{
  "n_layer": 11,
  "d_model": 512,
  "n_experts": 8,
  "experts_per_token": 1,
  "d_expert": 304,
  "d_shared_expert": 0,
  "activation": "bilinear",
  "moe_layers": [0, 1, 2, 3, 4, 5, 6, 7, 8, 9, 10],
  "router_score": "softmax",
  "normalize_top_k": false,
  "routed_scale": 1.0,
  "balance_loss": 0.000171,
  "balance_bias": true,
  "router_cosine_scale": 20.0,
  "init_std_router": 0.0195,
  "lr_router": 0.000815,
  "vocab_size": 46885,
  "norm": "rmsnorm",
  "norm_eps": 1e-05,
  "tie_embeddings": false,
  "optimizer": "soap_variant",
  "lr": 0.00272,
  "beta1": 0.95,
  "beta2": 0.95,
  "batch_tokens": 65536,
  "seq_len": 1536,
  "train_tokens": 538100000,
  "steps": 8211,
  "dataset": "wikipedia_en"
}
Below are experts of layer 6 (counted from 0) of a mixture-of-experts language model. Rows are named router (the router's row for the expert), gate (a neuron's input weights, with its number), up (a neuron's input weights, with its number) and show model dimensions 128-255. Each number is 128 + 24 x the weight over its row's rms, rounded and kept within 0 to 255. Numbers have three digits each.
Before each expert's rows: "mostly gets" lists some tokens that are sent to it at least half of the time. This comes from a sample of Wikipedia text that the model never trained on.

# expert 6
mostly gets: " /", " before", " would", " until", " but", " could"
router:115114137102138202106099102105134133162119115135115104164131117120134145152151170165141125116125127107148102148154184137161143176131144119136165116128154153120120140163132103130138144157142123113097134154123159148165165172140137154144166107116111196148161124122134143122113113140150145080122169112138096128143114126119126111104084139172139136179118112147105075129143155085136147140111
gate10:140168120196154112125061151138101107122142151163095148061123096149068179119113077109089132117169108103120133140139132144148138137124081116123134151144115124131112142141141130145145141164102121127125132149148142129132146103142172101117153147106125142142116159171101141124194119165131123073125146123134137128145086133104112087128103105137161153102126128143126122099125161126124108135164
up10:123115107150129145172148122143152079120149183122153144118075122130149106103127122139138152133136091148112127104146156108122166117106111171108125141137105120126126108115166140129165146131150121101114164106100139123083124114099139111148157106142123115053165121096169147132106143110123132104107124168074110119115123105105163106091101136120087072122089125147142101127076134142123131139110
gate11:191116163142163079098112133134146099109127130111151140104117131142123124150154111149114126121121081158142125111133162135137148090125126099135141132106136146106138047151142130162129114133099152159140114138102150122097134117106148123146129153141104059126125125185149148123145107108181120147143127077124158129136090136112137153137147135125102129119100143149099130111105106114166115116149
up11:127113126127138194113132107114106113127128111129110103106160171093162111154136134108125138122140102147110152120129141143119170133207143105119104154153100129127148107133117106133064105157165142151146101116161142112135113130122116143093117107129130180123158145132132149126136083113133138115109202117131175170075081106114149128141084121165095099147105157135122119130130053125103098148104
gate12:154119107195159132095152106164108120183103118134143093130131133092149115063185151146155132123115142102133079166105159132102123126171095134132100123166126148147107146166128152131138108083142178151123115149123131129085161112170164142126126149130109156099137129126162128118128140115130115169127126093120123142146133140139128126081126103127170160132179159146192102134126151093113104141143
up12:149103102158138158123111126161099121160116128152135090143125131093124149143127143128144146130124131173125086132157154115101145105124145166130150131095147110162099080158121155073134127123172170132119127155137179132116144150144138158132155104087166128118134152130141111113118099163138142140122152112104140166077107106135155144119134111136077132133142148173164144151106131144103114139160
gate13:141135130130093078143151180118129125089146110154101129137159110119152120104120147137148147137119109115156171140151144109134150090102120211140122163122100091131141163133141108096154131143134132103108104138201132142074146127108110112152134128158068132090143132154104168120099119129147146123168162139105151165142163116131105147171135143157141141104151070141149123146171175120065141145114
up13:070087160150112141096126153134118093109157089113109118161148139098099136114139157132099107104115123131127151132150126123120145142108126162172158133088137146166112141138134134094119136149140147129126152118122111162095145131147142164121096109104153140128089104140127122158110105134127132110173140164131104115101137097138132089117117087139115117133101135114117143161078127090101088147104
gate14:128080088138092158095130122137146141200144143103114128195080147090136140156139101145134136168144101118131144142159134126108152101146133128094096094094134081131149140093113142094111100104114160108131105155131108125183075087119158154090176153151115157117144122142143100114080103118131086103118117126088111139068126133111154143141114118126101112095105138127151136124155139136151159108131
up14:150137131108187114202159127115103097076135163170138132135108089160116174132083108092146137161111133147082097083107103120119112147095135121165115169094120157135113094163124126155154171141145099124122117072158157126096159146148161097107136106121109126166083108089130126148113162096115152091168140148166129149165136144165123129092106131160130144145194108107128128134151159149111136156114
gate15:153170134096094111125111093130171145112105164100151136137094116133140123123146125089129104102154153144126073117111103145101103114143106125168100150163118118140137100125095144094148103159112136113161122120091139112123121127137139094130154120147140139132116124137120158167150122159115137121104102116122098128134116139134109184106096093156136138157118104102148110116123135142161129131108
up15:155183125102123114180145089132145123137100140124158157114119132120108107150121114076112107132156162147116074124135089123160103154120127142172091146171132121159159131115065143132115083118131115100125157138163106082126087113132138136136169126127152145157087089121132159153166141131128124124167137120149108152098136136161132189094085114165127149145165119095146100127128121126144125137121
gate16:167115153081156113108150085135148134154148102162117109116149109118120109164135113141124140104133119128152133145180136135127116100113099144132132101127145111107106122157088182113116171114080116124110151070128121106090094117162126102172116157117148178116134120153155078133150153140130146119136150118153140150115135115126101158115133089128081107080168142112109075159143076112132133123144
up16:150145097177140149146137149089124072152159105103143142079116147130151086149148151123121148143106108117144123141133123110158134104182097118144122127137149119108095161096133142076117117146132130137098100152149135136170120142108141100134156108085074093114116138128123132125132138107156131113173146111126155118095151111145133135076136124161137122150142138157130092098149158145137148143116
gate17:145139113177108143141143114125118106156116147152130169127109104115120159128131132162152157133105123129139123132073101138128160157144161131125104120131125116112133134131190171137101106102092132147135125131129105120114142122107142142138154139157127148077142180150178114127091115177112144118134112133121101162144136133149102134109153145101072144129123144109137120106105109122135129085091
up17:110128117147175125134116140122148154161136170119085127149154126143123116114157137096137146098111130127173140130110146152142087117193121115141139151120167134125118146178080148110120137128147123100115179151167129147140128144133104142123141108116129102148146132143119138098142144086112119138132156089098133156120160134095150130137110099111123135125169124152150111136172155124120116156158
gate18:117097118133143109072168129138098064117110135121143101107110160167140115137140125117140126096105126139157065128105132124106145097108123143144094126120165106163109102120105103112086095123112139121119178144126129124146110135135118142122142109099139121153130115133138124154137107114111132159147108109108076114124105160123129130135111094144114135126117126120083095133135104150188123139159
up18:109089155111096113100142098141168143110126119191088141126189100186151125141134091075109148146129184195140126124125159148076120071143136117155115134133129150093170156129108152105126153151064152145099136141094097100152138141107153146095129144147140161083133148159103120138097108103141131081129100130117139081144106159084153149098083128139117121094125106137132129120116120166121168131122
gate19:145151140155136104112122159131124133159124084159154162122115140158114133170142161197097107173097125121110129135122102147122103139127141092128121091127106129118090088134102112126144125126106142138104094135142168119112110119117186151148136110156155137171148084151152131085122174147105128151170158139112112153141153135129098155137153144131109105125136158161104137141110140106119155108119
up19:167167126130120154153131131111091181120167125145124077109134124117129081141120136118152091134120119105162134176149198139157146146122077135134152126135111119129135136113133140117123153146118133133119140141143148103084159121175142152116121111119147097110101121110154153129102097088145104113103194156124113085099098144133151128146143116144132127118122111164153155109143105104084162142159
gate20:134159108131093120151119173109132119105114169139112132172127071157131114169141109077116068121118167089128120150139153134145167128127092097122135131129110154108123149141169113075148129164167095104122154084112111105122147127136130140134100130110159099126144073134142109193124143165156142161118171123174116145155112114136124117133173156109129186098127159135138133128132110087125131136155
up20:133111148143154125150116147135127139163119130135151133121095098108159166144138155109137147133164159148120124142169136103112159098128151127162104151150159120132120143169138132141130122116138129093161102121146138130091140123138116068137217138131128096116120132168148140117127109108167084129140122140141133154151133097135199117163154127118147154111164125165155162101126139139091128094097
gate21:140125155180089136105123122151119125105076115134154125087109101119118114141151111155142131181110137112173129194087155096118064143136116129124159145165117095170105121106133137154076127133134149137123113108122133110118174162125129102105141118135154105102136151139169102092144173133144109097146086108126126136139122117175141108126122135111091107057178115116146185083096116172124117103165
up21:136073110147136094122120150141149135162188096086112136147166144116126132098121108150174113111127121151094160076113123134150172144107135100155140138094138161084144132083109126116141108095140113141128152123143141083155116127184113117142095101134107109127132136157104124128140087145125112150143105142135113144105125111111143127096145164105119084169099123145116097138181110108125128139143
gate22:143119139131096123159093173154134113123155154088178140065131114163142137095104131147120144153106121100123194168138126126151138123106088085113125125173114123137148116142122094165123179124112107126147117108140148160143131123125142127092110133158132104105145098141116121138078096137109090106135122144130120156144129125145133183143141109106155115148147134132130121115142134161077115113177
up22:099164136142130136150140104130070094146108121108147102175125117120098146138116159103093134137144133078130160110150157127129135133129105117098131115137135117132136129086157147127101117134166104123122124108091069127144089135128106117126142170125110117140125113152106052149133088139151147080129124100114135123156112084149109096143176120165107120122133118146081139104169136138086128115147
gate23:171137106114132155142133131135107090135081154119142118124114127153114135104168100156152075147117134138097123130145122116110166159104123187091122127140079162097128125133132136136157130127155115146112110089124152090101113124127174128129138103185139121108119113116123086110083093129105079133108140151134110109115126157076113107117141124174129140130080133136091143113096107130157107090182
up23:111154113117095094129096149136090116106121078132120124143132147160100111152101129153101142142155096095170132139079146120135120121113153104137129126124130105177172101117105039122176155174122179132113144157130104146150160132113102108121107100107117116132145120124078164167145153152152136141128125137143102121125085097176134119149133104109126112135105108116142111113147133165121112118081
gate24:100164111130114137123108115109154159132119126126105133120155134096123127107113113138158155091162109104155140129077115138124141127108175081120145168132107157125097113142154059105144155135165119186133136116107121114154132115091091136117131121132114131106147130108126152135095176137143143151146079128159104122136139124110121120107117094124163155124110121087115127103093082120153112124163
up24:113164111131123141123088136064123127156112121099105140124148118117125130128123119150152166130139109089162149125089128143104125113113132116104148147120172144155124120107176103113147149156147083142152137119133146134130171145115078100132105130137164090105174106116117121073082197122128098138157119149139130129144128120113133153108148118129136145128148128138149138118124100162152115159109
gate25:162151113104110162154156133146066142063164157121134135079140119153114139157124078136131141137102134127128146159055088108161173133125074135059186145095106099155131104148105101154120119108154136156154126169156112136125129109169104107178154091109151122116111144118129127121175095126133086123116083145135109145141109117132091173104124157133133128167139113126133116126068106114134131155138
up25:115179090127127135147110138126147124161133152108099116135122153126129139082141139069073141108131232095070126101140119126124125118113172091130092134131138148111178158089146133158162127103133107124155127143097150120111082129092134118127155123109147100166132168110152145124101110144140125104148103120121120078151148110169161128100091141149139148151133135134142150117140098068103130132069
gate26:144159108107141091112098150132137127146133141159108172168158137171103116139130169106100108100138154126125126121153140122080109121094144123124129120156119140080138162136143082141160156139130111102145139085142117096117111100087074137153131102154114107124168108136138114152092165146082134099130114119141121167123142136119135133106151112073149152179122122101138084120134135147136135111115
up26:130117134139147139136134113172161130122139066109126118087115133149160137127120133143150136166137089151128086127101118174144148130124103125140112116098138129144122104116143150107114074105096125122132109150154157147073122156142150172138135138104112139134116178121098124134162112114140083145115103129106104117161104139108136106121125146167086119109132105198132150133170159123119093153132

# expert 3
mostly gets: ")", "\".", ".\"", "\"", "}", " 2019"
router:144159094109145110119132147106069150102134106132177111125103105122122091136131140176112121168114091117112135123136117175148138122153135170148109121133125180165153130111140127147112177145125165111090082098121133156142116152163133143145122124106120122132139195147143144134103151120133120147136145161123185165168157147128120160140145128116165122099090156147134146134123100118169125110154
gate10:124127131148085146137078136168111157129146130115136108133129128129085109163176106131176118095090146115100153135100115167131141086152158138131131094139122177146159152125118171128165138143141109095110128145133104100151098133121123149123169130127159125121157152114150161112118090085093156161103147115101128116135134129144145098158148103099107130152147102122066135105155099120116099134067
up10:160081110118121101119135154087160103120110130137103151123146114110171132102077123163069157155145115152144096119151116133121130177105088109147117167143152122114146110138144115150087136129127113166153176160117136118082137117129141098117099155121087165112105106124119129159092162142132081131164106133113098105126104131109152170073123151135124113112069165125166147152127138127131147118160
gate11:115146166145150112133145119201135147082097152129126133186106098117102121128135123109150119070117117101120133109123130119126142128104131125124125131115091119152130119098118125099121114134136112138124159121110114125123076117089134105158110070091090146098143111091148101125098153143101078095151154148122139163112145114126141143115166116120106123144110137094091150119135114082128107140152
up11:098106135103124150107116086117150128174128097144110135106149150102139106138098180120096130127156143140130117120088139140134156141120136127150162131119112153082116152177127139173111084080116137130109128159137134089148148144141092134119103138107163114126085117116173176129161110109139095144146131110129125131133138132107120105128072157175139126135132165143122173119123137153144158086156
gate12:102146112112114092116149142138113093133081106127106108101141085127142068136130116111128116108124137143137117092139103086163128148143128132124110129137118093107119126159162159125140161134080142106136105086122114163155128108087121146128147086070126126119139132126164118150147161162109128112127113096117148088144151120135130137134146133179081127111075153162129126158135153091139155133159
up12:151138142144140123142151116141119159150107135131133146116135143147133157133125136088076169162153117126102129130151166118090137117138118161140137120113168168177129167073113129118106112148150109156141178148103108121123133126151088131145114125153120132120170147084120170132103139152156132137117143119087147136119127108143135147116128119154178121129185108135134134101140087190106114105118
gate13:125107119132143133095140141087107118132123135109115112176140115129124138153107118103104183098132103175160114105141149161115083102121101119098091144124136132088126177126133129161112112123106126139147113147133158139103166110137094147158167155137119165140131112114087108143100089094129130133149144118114118103119060136149142117111130113119159156135107138141109135170146123148116134129129
up13:129097113134128131118123146160115139110138129150129150092089119101143136084117133148114105144109117106137136147162131115112100114135127092104154123106102142122100100125115144141120078137119175119179176129122113142173165162147158153086151159096170127084092115117169128111146169162113126111137090091141112106121172121100146112149132105133069096140122112104113125120138123131107097135090
gate14:152107132099139117100115150128138138104176144117115121115135099157101108104138119138171115144148105174134112170137120092131097138106123131194132144131165093132148093138159153116123138125101178141150111113116115152122138145149148140126088135144135125124104152142158091167133099137118103135159160131139137176134095141146145106115125130142147105120106150144143183130149089137127123109150
up14:135152116127132116163132110113125080116143103147156125106120147111115128114099110105133109100121128121129095137104139128123138089163112076105151123105168138090152074104104093102107141171110152125111143108121104136137142127131129106110102139121146139129118107125074141104131167129075120138117090123142111093144128106135180130088149114134153152129117132130151144101107144070121114126183
gate15:151161146132118184154107176082169091091173102126119105082145083142165075112136084161130129112125134123105141135099136150149119170091131104149113124144120111126129108141127140135138115148108125188159129156150172147081142105098132111146162121136173126153117153130148149139118120157118148154114140171106134154096168133113120128106127079123114121173112152103140134121110088133123138117156
up15:111140105148074104097146140111096161143102132100151194099139181130089162113105146120166126131123123137110124112127107161132141146146124114124112123163134116129155131135111145132121143128151112150119150112105130129137141129155130119145115117125137075126147145117084140149124112101106123152105108087103153184161115152139185136161097109104125111101132119117129135104123156110130143147127
gate16:159113169132160142117123090118119172172130112188139088123112095085160104144164159115153126099110109153113126144114153151082148107125102118123159126126128132130090117113099121114123080171131115157141127125117102118100092133126120118150162125136108108151114151098096112129116109155109144130089133153137171166146106181124158150104067096108147137159131108109114163098171165133105122154155
up16:137139086101153102142115127145121103102146132134122113113129143137076137104110094132106100142130122088122141113100097066149104115150090141111130137151134116121164082158143162118131148135105182110099103126122190119125153116158111145134133120146121127105120153153139149126146163153104120123178153109110140108118149133142126137142129103114103109132156145151126152184089110076161140120137
gate17:096128138119148138135128154142113190140114107117108113094099123124084117122091110131150123112137168103101120141134148133125148115180133164127132113054132092139080097133120105110109129092077167130127120130086145188181186135180098200113153171135215151100098128139100110140121123093133126144100142169172116141108129152122106112121120128148142139079147121134129088101121139109161129140128
up17:082107126094151114165167151167133149128138130114098092129106102126110144120122134140165134123131140137140143093115172128091145137136175186102149127079083103111058089131127134133107132107113120115109109109117131175119150144118099159105137176173144186138127122129100083135122118102142105111108129126180136135113092145125140129125175136159157163111158135139114090129153129100137150149112
gate18:121170095083132140119169103133150113117098124093146118138176136114082165109131144142129116135159144175063081152110127111133134115125112115132140109108136118143123102130175131125088141148168132151151082120149104128114076127136144129095087137092125144113140159133160104136123136167105137170160136102124114126184143143147103122145148159112126118116120101211179081125145150091143148133141
up18:163121141144092120108104160126113104155095074094096154103109146117097132144118157172152126116100127111157124140128112189101134117120110151111082078149087147162172119127102140137135136114129132111114160139146104146109111108094136157110137150135109148139096105143146153077146103096090150146155127143092146135140107084142128134117108134132111184121148134147104175129071122132089126135095
gate19:105131124121118138136175157123080115128086135130097142133152146169115146142151124153121153165164116158123080131148081134119135133067102158109123143112162127090144125142150157102102123072123134132109150159128141095148125135124136117122152136124108093106148114127119118137143107110127148100157135144136116143126134102086107131146146142098108131133121115158133171144103162134111159182101
up19:171151148107161118145145130131132130139109131130067161102120095112148147122113093121121116157153133168105151142122133101135122146138124123128135119136108104080148116145145100134168132118089139162094144170094164148111161132079123120118144099085137065134151131157117090118178114115130120077085143114116109165110111113149104113127095115102151152141131121129176146189135132134141153148082
gate20:148171106137146140163113138144138121075113087148119098128123157150135095115103134140109123121114194123140149168130145146097099153111069165140134108094132181120134136114165149136151146174119145122127101147167109148161111086151109115148157132085106110129163146105121088151177151125140142183170088163132117154149117160140121134095080096109134152138107150112097139172094132109105126149153
up20:122135138128135125134089106117116128168156158097147192117131148166143134139148119131108154142106085093137117135123112187150145101102176116089150173199130118144143177129107131132146122092131108120123125072102165081109128154099143157135131126198114112145109094145139138102090118134092131128125141100119150072126141120130111153145188172151117095135161135168120121094121157164128106111131
gate21:142132113095079160103113098102089116164127149153088157122148093159090123152145134109103120102108098149112137090117154153150162130113165151166094156122114138115166115155155131091103194131103129133175154140076073129180102121134121089114162134140125134126118125148133166127147137125121150148087121133112111118158140148094145127131144150155143178154093160095125122110132114105066130131106
up21:149076162125177160104162160136101113094116098111154122151134097103191096154125144124093128130141190103177127158152098119122085099123120085138119190091144113123085136087136127127150103100117169149151082116163147169090149129100118159132122115117144151108095109102136093132117126115110104130172155123149146134161129160100127107122179110079140096115119138165159137108094124125116102172159
gate22:135081145139141181127145154141117193120126135134130130120150161112137127099138135135105108138136109132161131141120069147144099127128136095145144129097113110153125101104086134160143098114142105121138121167107071096177069113126136142135162137146128113117159104112108178121100133133108082117134129137139087132149134050106146100102133107131138155089160112116120106102142096095122126139164
up22:136079137162134156150131147144122190117126136142113138132129144151147125105086121159122117151148118124191146142120093140143134120116161133145134157118122110122136106107092132152109139126129104118126124098117082077184076121161142113147149118127110135124140103120122155081091159135123121134088131128138074093148139072129110094110163163136140105102113096115124113121133130075108123130157
gate23:142121113108177143176181100155136117111116164163135150164083126154084108136114133155121121097170128152155151079138147099134139143127095142105183199125162129138143146116139120133081148099130149113144183155130117127126159128102116161083126121149142155123118131100130119118167135110173075141140160106163134084117177157161121164128137090083118120105161112126108145099129090128144158094115
up23:120119128129134123160114115102150114090138119080105130111079130149161130102201084103135152102090113130132114170114127128120130139133137150114134107163111114097149124126077151149196089172119110120123089089144108123148129137095165121114129114116114078138146119145108106148128119134101135116085099162068131125152129161093125094113110121147119167132133153134148131135157184134144148131104
gate24:138124148113079121137109115141162131133126163137105086083073149156134147117124164109122151118106105121131153119077144134149116150111136125164097126133089131106086156102108125138079140131092096141133184141125174138117127094142131118110110123145102103109121146126109140115133143082175150106104145145152099117093108161115148086130120118124128060086149144123145142107126150128126088109121
up24:121153106125156140114149139161110125150126143143127120132153086124124141141140065127170121122140149144129152136098160132101162151165097130119178115147153145145168126162118107113155116146129118098120099096123111103099172152124147138153173161148156164137107123129158149104092119130098130162098109095084117065117102154142123163101146122140158147157100113093123114147146138115078173154144
gate25:147106149121105100114104165124126133129115112075149154122164126142128129115115139095105153154124159145104144119132118109126135122098111107159140114162106108127158113114163123094128144168148089112152158174154127129145131127144130134121150123098077149119095118143155135118141153131134094139126092119122084112119130146127099141077140085176162131136104131132148131112145168107153109110126
up25:109102112131144124143122089103170100101110155111140136145132114139130119132126112122136129093095175160147116126123142101088139146131120094147156111151115071161126149156148137113105139144173099114171174156148134125124142113136111123091168122131076119055087091106116131134118100173112124137123132161148161124099106134133139122103140100124106162128066178153129121146142175119143101115140
gate26:126114133087132132143095139101107140146110161119102072119101144134078099155109122072185144127109142131125125189106175120142143140168133111176110164163142112186112125125084111069130124099139137131131144131113138154143121152113096099113096146149120126108141125149169109120118098154150110118095127102111107109147142108162121121090088151102098101131151088126122120146091092138125119122143
up26:118119088121099151098147095178112109122099137138128121165134142134202149113145158097112147144100140137139151124126136088124174094136121088092116102153162086078146134153158119162085139132154132111157135150164093107103140149157148163141147072099140129144167139132123141097145119098142102104155149125096144108140101147121122139161159154128121138120131131101127158154138146141109131152138

# expert 2
mostly gets: " by", " during", "In", " some", " under", " also=="
router:131121113129153136154123112087109079132102171112181121147118117170122111118130130117104128145083102125118151157148130081112086108136126087116187125152117119118133124171145099144132086134142149114095101188128138119138107100084091139115152117102094130116154122126088110143128123143127119161136144128135129141108146134174100138121152134128116118145142145131082140138111060125153116172140
gate10:101078143120140121103118119113117089161144146147115128130151117099115148096104104131114122111183172082083123114136151077118126100082122148116085175148131111106096134124176133078128136173130150116165111104125125095120154142118128147157136125117169110137127079164149092177105106158167145121109176129126089133114098134136129156131129135140089159182109156122112159131153083121133132122111
up10:148166137081071180097142137122126124150080165167098157137120126091113111119162074143091133146112143128125094166084174139117103135159121124159131100147087146134098138140101116119086124132106164126154141160108168161145129111112124164121139135117132100171116149118118148193109082141103069150073104141136148138149075123104098097124123158158161129137114139087136146152138168116148089148160
gate11:162119151177143122129145147100154097130082148101105139099144161116157142120103097157121136127110139096153087135096137150085125125133131129123102117066155120120158103107153123101140117155152138159164123138086167180143132122104124130098135071116143126094147179136101167140116131125134158156127123114140133129157154120106157140130121103119137114121153143096120115163082109108107107124135
up11:126175131092126137149139109160142143117095154084132140121147095119142118118136145147119144119124144144154139135141137082136163159143141160106153074116156155156138149172161128096068159115112118180120100108112124118116114107071096120137105134139154170129138099134150145158128116087145137129148113139135132085125101161122157126152164138145106162137102112128108147112131105153154135131146
gate12:172117158157107136167128113127146145114126132137108183122154120153131076122131113107101140130126102102104112108124091130150139100112169109096134127077135087139133192130116123116135168156146126073132178142101163161149125116145151072129111117116124106102124118124112154106086112082166130126122140126137152129159109148157140175117098146122172118137090148132132139155201137143183135127126
up12:145102148106114143118125143100144107139122125115114081116096170132109140097144120127121166135141105129143097113068096152154135181093164163174144141154114160159108111097105141097204158189090123137112096139101138142140122154150139126159128101107121096157144159171116101139125107139102129122135134115095144112161135156116116143133127134116129151134104095104152123196144109101131143173131
gate13:123131096109156106103123131115100112156118169135116083124140168105130135136112128143138116155113101106130115142115129094131155123125137115140145127095101110139095132150143177148102119134116124100176139167176104147098126080140096131108121147133143125140108107117140141183152172115110120131094103089153112158108170139122126085136135098132113151092121122157113190149115152147085140098157
up13:153105106132127128120114132167119128154127148069138123143174121094106114115126138109115100107135112111092138155097131116175099095125103120146108115049125108159110124101146163135116120154150105113171137209115112115117151097155137139145152134157165122106089129140153136183117130164115123124169136147086127139072122137087124128121095146157120161121120121153110147135093105149116135092122
gate14:118153127098158122120104117169168136133104119150125148131135174149119092150156134109157132096130103142148162129140142118159137115153138142153187115088144099051125147144108112088153093170141158142078129152116157144118150126136112091115124096096162142163101115176119120114132110100094122103137135124130132122101145070129132136139108107098155134127102131149105130137133108141126130143113
up14:183126144126125114098105139139119085138119110121149127133088104126115159095143107175128110110103143104102144133083077175131119156130113074141137111175143122146131124177143163150095122169129067092126140107119148151097129110106108112120127147139109100071155119128120165105080134120156111159118100142121082149126168100113154104082092162137096139143134146108121136144108139147145151136163
gate15:132162103111126123143120157136109157108141122188126140101144111112156130083115152101115105163104131103121099111130138156142130125159098127095120118108148140175153158138164119151144105157144115127125138142168101101133166127119133158133131118086118094095134104113146137109145139147140086097110119097106147112166109114112134142123139092109145124120105138103094055082127160136128099152105
up15:128103136136151176142104121128141080128099137114106161194139160147109162133142086134137095131140113146145090105159143128124150136092137106142151113120113140100152105142077153108141116120119137127072139090139163147097070112137105117138138145116148129178128127132109113127111148147132201147159141143156107122112129121119150114146102113141112129150153099120170186167127096121136134100133
gate16:115127118127073125117136129111106154118090108167121098109132120182131158100051171115157143142114128137081129144152124097113108119145098131073147152129147150164151099165142130108109121105126104154173093122127126124106133122121126109103148103102099142109136153186125108107078116115108121099131164114149143136125118129107120140109151155162166093064143145075106080125138085150103141106123
up16:096126117100171116093142133166162108147125168088106120143136145080110131138150109133097105113134160136120118143121150145155109118082178112133087106144117125138124136131115159152136154121124132139114130120137162131147109138133126114177165126137152121148080135062129150163177111161137139136129134150143121102111149109129078113140136095103063139181114086150168148122101147073096095142106
gate17:131122151108094129125127138147158124128121129133114163099065146107157101164159130100132120128112149107107127118126100118151123115101085111128119118083136162102143129104147113099092109125118118142149128115114062153140094126088146115117153096148121123140141106158117126144146133099114111125191162104089107109141156129094152119120142156093165179122145202100133117126158107116102069114128
up17:117136076123138108091140096132128150122108125127151112146173105143100143134118127120099128103119132155183095136081119118087125114140148153111149138179146115128130084115119153157145132148134100148137144114116145100131168120123123163122089128158106194111100128102136141123117126142138138163118135156160176125182104103162156135143102073151105107096155136122143124164095100149142143179163
gate18:114089167109158116115167103147126129090171153122117154098115143151073121132116147154095120153159162110137127091120136114159095131115098096122178122131144108120134139148163135120102071169104147096145136083149109142138128084150130124125078146108098103105073120094130086110140138101120107140146112125135120134150140114142101100142131142123100104107130172102134122120096119109149113129138
up18:134142145150153148138158108078138134103104144144121128143149076100111153121119125175108137102092105115133129130106085150143143102103124136155136125109123143170106121110146131114158130130121128142111126182114116110089154126124149141141149152145131147104141125130176137138092131116106148119114121121137100115075152149080174151121145128126150180141166163094128121099173113111161123147099
gate19:131125143107135154141081135123091113099127132124103163108137099120170158136142146116162133082099124091140124075141151100145101126142114105163145136114161128144120150156133153103162111091129117146118145133105143106105128116147174138146138158124133136149088125119101104132118111162128113155136173084146109123139144118159148161139089133117131148116106078121106098104131127120143111110181
up19:101116111095147114108112083133151135152115175111119168104155138096085137159123127142114123115166123117135160095115135114090186135142112177102125095117150130110132091121107075134103111155138137134152174176113117194131101117089133133102116123153137182163171114095113161137145087106100090116085145142144116090163086063165146104132142120147145112124100101150123142140112133180125134085096
gate20:154098144091117129113081148195143136115131119136133080114104134108140142133128166112154116093113132125072116156145183161092143154126174126120103128103130137190098118147135065105140122113090100085131144104092154107120136115121156116155146121085128137122109119116148081120123124117103130139129091170135080098142104109145135108140120129114161150104141162181149105109141157135166160112127
up20:118077129106182153124155115140127142139131142100134103154132087132109141115172127080172175151129137129090135155154101146144110112130127114153155129134082122165152149137092109098136111070102106127127150160136128119151131131114148105102143140094129091137089107109109123145145101118130128123122100108119154153143121182153127124122150143177124124112120090143097169107130136148116132127147
gate21:115136146129137103137079140163122127128154145161155151129125172142138113118099124097108105130152126121133154140115152112147116162146103113115145107203150106073164147169119176121099167131132165131117161126102118162139106175136158151116119155140149113119151148156126116141135146105111133131080140128130174124157120102149152142139111124144114138185124118093103143164144148131062164126130
up21:127153129127121090122147170130160084133156116190118154104130125139139141144131100147097112139104127146102120150092135103127105109114149113134155133117107101109116146157128156141109121139097088081093135148116116117141148136132080142113136136134141132111091139135124143101136098149118101117171098144083157096112128129114127155123160182110139133103130087125112097100140099153117130171138
gate22:175113127125097127173119147138108100142092135148153215097149096192096123155131107130118123113117113141100123129137139140116132104140134157099133121147135162138122132116093143131093157119129066107107094106104094123151135117118091109107169091183136080102128129173149123079106134122144142120139108139181111136118178140164144126133131097096149129115128134073094111152145090155165162132119
up22:144095149100116143142147149118119108137113138157166153091169114143161161136096147159105130104139089140119124132096117112125111118119186126116112150117169169145161129127100119151117154131139133140176103083108060088130110126121093123138145111166178098136093135148123132100133142118133150133154122123175143111132170135159183145101142119115137148129129111120110106143143132210119148090122
gate23:165109166083091121153144153150139129124174172160129125148129128121159121136118120134127114095147129121088127145157166144138107136110103141145099139105139123143141184153119120113118125130134136143123125121139142113137172111201104129121167097173141115137127130103124058099147162119180082131144143137120087140121161129150166066131113145154122113128108141141156091134106116153115094095118
up23:154121134126103154115133147102133123089158152136068150120113134132099110114142151089142130121112143144117091159167125142134119178094120149162135094132123124110109125116168063121123094112157133147103100138152099150108164148137075095116129154107113112133117123085087090128109112108141086066127144112131102147100177167117148128104133141146128135116135112085151080186133164114138101105134
gate24:118146136113086165105150150142136158159131104142115117116129111116099139143134147120147150154101145064102080177123102134119129131123157104143124154121135128135141102098112138162114100096159127155161165170126128100139107107092137113097160139121146177110090142083112107156162062142118138123140144128101150127153092107099143118118109103140109107129128132110117151091109102120180087138104
up24:090105093122057119125161061132130160126102124151125139151152120117120117120160118158172140123135117087145116143148127187091100136163143143100145107133103135127110163128096109174122129102131131142123136147107132098107132137157139152166142083110151149126117054110114123130106110133125067159136166147127136114137139159134122159105169129183133142087163118107107122106134097122103142159117
gate25:116109108135106127131146145105134135131089126121090152124122188134124132132110102132181115102140083146141111176148126143157186090126107121196130166128118141144130128105159111141112133123128150135128100149146150132120138173118118127115135119149116131139125155124091109151177109127098132148093148114126119131121110145128090182158158170126085113130130072152078120163131103123135129137134
up25:113116125136145130145186124148125132136112172126108137119149149154128149111157131128124111141122134111139107149115135118144151119107094147107174154150116142130099129137114164103101103120127080145085145153161139122145134116158152066138121125168143103106164113131120091113099086108105132142114134144093111155144122124119108165116104073128135130149098119105177144137089155126114115156097
gate26:174125127100116126128127108127142115120151138133111113095138130076157131169110113115157110045136126073137130147098167141122164140146139133105124152111127132161109124144107134138139137144156129157072111145106126085115151126157126117141079113159133119130131144139137168166095158115108110159097129133192132104116155110141125109146131105131129123132167124133129124122159129138098150132177
up26:120141146079128180111085093129131121154150131089112130143080152139089117117107177133122142171128133176152130155132146171141092134104163113080122100131142101102117190120125119092130144155165156128106165155148170117138117138148148160123113148145116153136137103116124145109145125153152147136130109067160095099121131127112127126086132131091148153106108127122151110145135104135104087143121